Below are experts of layer 7 (counted from 0) of a mixture-of-experts language model. Rows are named router (the router's row for the expert) and show model dimensions 128-255. Each number is 500 + 40 x the weight over its row's rms, rounded and kept within 0 to 999. Numbers have three digits each.
After each expert's rows: a language model's description of what the expert responds to. This comes from a sample of Wikipedia text that the model never trained on.

# expert 23
router:429495497542502479524547588415453413550493474483461539513518449463534370495589475477432502473515497449469585526487568461481507413505470451562469480497471458445501491462487572550547525487497487541497545466502482550512504536435441527508537493506484545487517511538483547522494513491415544500565495570477492517450511528552457426477513495490454451494493542496510566504467569461501465472459
Line breaks after headings, opening parentheses and quotes, and plural people nouns or pronouns like people, children, players, it.

# expert 13
router:454454492497474458531504482495467480443510483458452455490510529530531475439521507399541551473482508564522531472560522539558467555551530483476467482466593485543456485546465477490550544479412504578555516492510507544477370502498517431470521501530498595537538592511522451521556494545522474480450493423530502517570453423535568587563555467472524487525469447539455497511450553553484583457409
Capitalized labels starting infobox rows or table headers, like Born, Label, Chart, See, plus word-starts and bytes of Thai or CJK text.

# expert 4
router:495531486523494476435579623477502468473532497493433460529501475541437485490520484506455500502585501569575533540621506505501481538515434560495515518526444457429504578539532525485568494461431434555470532572463446473536526454588487527557462519513502496509461464429545541507557514457435520494522439506508481502519530534529514498576519462503504490575508497485518506518472440471479480482508
Last word of a proper name for a place or organization, such as School, station, Museum, Street, or a city ending.

# expert 9
router:539469489506512480482485486533562491539476516538530526465515484513501462501486481542478545465471498544503540410504524510539573494542476453545522546537475527497504450547496473471476486476468426469508517497457489499523534558467479472433473503446513460496452467380489513510537443500493488498534507542506512504482502466465493521513498503529504532518466514441533468553459464494500547450539
Verbs and participles after was, to or and, such as used, located, built, announced, and -ed or -ing endings.

# expert 10
router:474528517521450525474465654525472497479438492479509455543461561512523507527474517515525532513496518406422524486488516564509543538550497539508549515540521536451553522494461464546511500487523511476494529459550537513500444452491502416485432497538555475473501546494473510458569485498510519527544449529526465455501443513486490474554469501483516555528533526551488469470479487442487524496504
Present-tense verbs like is, are, has, located, plus inner stems of technical words, such as cham-fer-ed, invad-ing.

# expert 18
router:550549495480447444447541503508486477481477450534548437488475393479466529488473558519533506576518529529458557472547541574426526463521556587490339559506537498546492511476517578519503484455444518489516540465538516471514432554557525510539467449527530525513520494535488477489466529531444399469507432459555444467461511474515428521511566451480564472395468484527502506548527486469433491427411
Possessive apostrophes after names (Televisa's) and capital letters inside acronyms or call signs, such as KCOE and LLYWELYN.

# expert 1
router:484543524501584490511498396477486499480541523547500544540485564487504599528523539534548513557482497473487582502457475484525486452512457556545561497528549543535466499439490467521490509475546506457453573570524492497527468441440501510555470495466479476556499495562513498476527542539556509484533414458534446501558524490450515451448547442521522584521526419435476455537428513554477514488479
Determiners like the, its, his, their, and adjectives right after them, such as first, same, original, top, political.

# expert 2
router:541445456471453583492471449513487512495530506449559521439493487457487492541573494491461504462492464541562481497476533478480521441530443450446505491523540494519527463516511472526437588517447534551522492458520517536404474509519587529550483548440505539420527548468541513502447504492545508528487555479555514461532479471480558552460478541524474523441525525427519533506496499473522471465497
Line breaks ending table rows or list items, plus inner pieces of longer words, such as test-i-monial, ign-i-tion, res-ci-ssion.

# expert 19
router:506491517469509549487442465527543554448453491450486534540499576492491531430463470475464475498498483544548481486416556429459521400564534480523467476438531532474533542498519521518483448516473485502483490517487487477542526499452403491555491525439516486536479504462459449515422575535469552474457512569595529481442438518506474511541535505511526484467450448559457466526515401465499499530485
Prepositions and linking verbs in mid-sentence prose, mainly of, in, at, for, from, was, became, before a noun phrase.

# expert 17
router:475490465515490526477510491517502496500486502522525547477469444543541460560449456452522496465464491454476551480492515476538593491512449468466491461460514529555545561482497480415465433453568441463538491450525464505437510516522546480510530497503506471533508570533517496535448460523554518517496504525490475460495477515468513483482517483576490527524452544450487496486525524536462511468498
Bare spaces and line breaks in tables and lists, and word-prefix pieces like re, pre, non, anti, ex, un.

# expert 16
router:523531440535556519481471529494505538508517473484613472518520472536471498441505458472507457574456477563570474515531428508531561470475522456519553601494504461467438430474592489498606445486466522474518438422426494466527537466559498513527533585494476511467521453510478399437501548519534546577574508506451557538485453415421533565534489479495466445561468456485479501465436454490495462504502
Commas, and, but and hyphens joining clauses in sports biographies and match reports, such as second-half, 6–0, scoring.

# expert 22
router:541513561488542535564503496462496564581485521526451536512567511542480559557546544561510571502498547500537515528553451415443524525482476587436465493503551444478546454509507476519564457559469585474540437489530558442532508489538535449470500467493473462517510452504502460518491510510479491455501536547518508558474442589558447605465520512433504511521489488488519459474425505413530474441485
Sentence-final periods, closing parentheses and == heading markers, plus decimal points in numbers and years ending table cells.

# expert 20
router:534487628503565514507453524415444494496495443524479489489498575544493490555509554519483539543425498490515407430463576469610472515464470506481459527507492554524501528480492491525514452519521480566597547527581517504482528495497505457521493462415517472483471525521464543480542563467521490467478563501463418511548488489519506504472503540475483562458496487464504477504546458458518490468528
Conjunctions, relative pronouns and quantifiers opening clauses, such as which, that, as, so, most, often after commas.

# expert 0
router:536519443501437507468529550566477428476532467585481445459429537492485597528435544526558480510542508451533483486503456441521461534516505464442528512532588484525480471513489454511488450522508497538536489506540522567491452543516438552512478486512494481487465518456491561544527548416504429468472500434497479546467495499487464465580505462555490494533456477529517499494539567533433480501521
First word of a person's or place name, usually a given name after a separator, such as John, Wolfgang, New (York).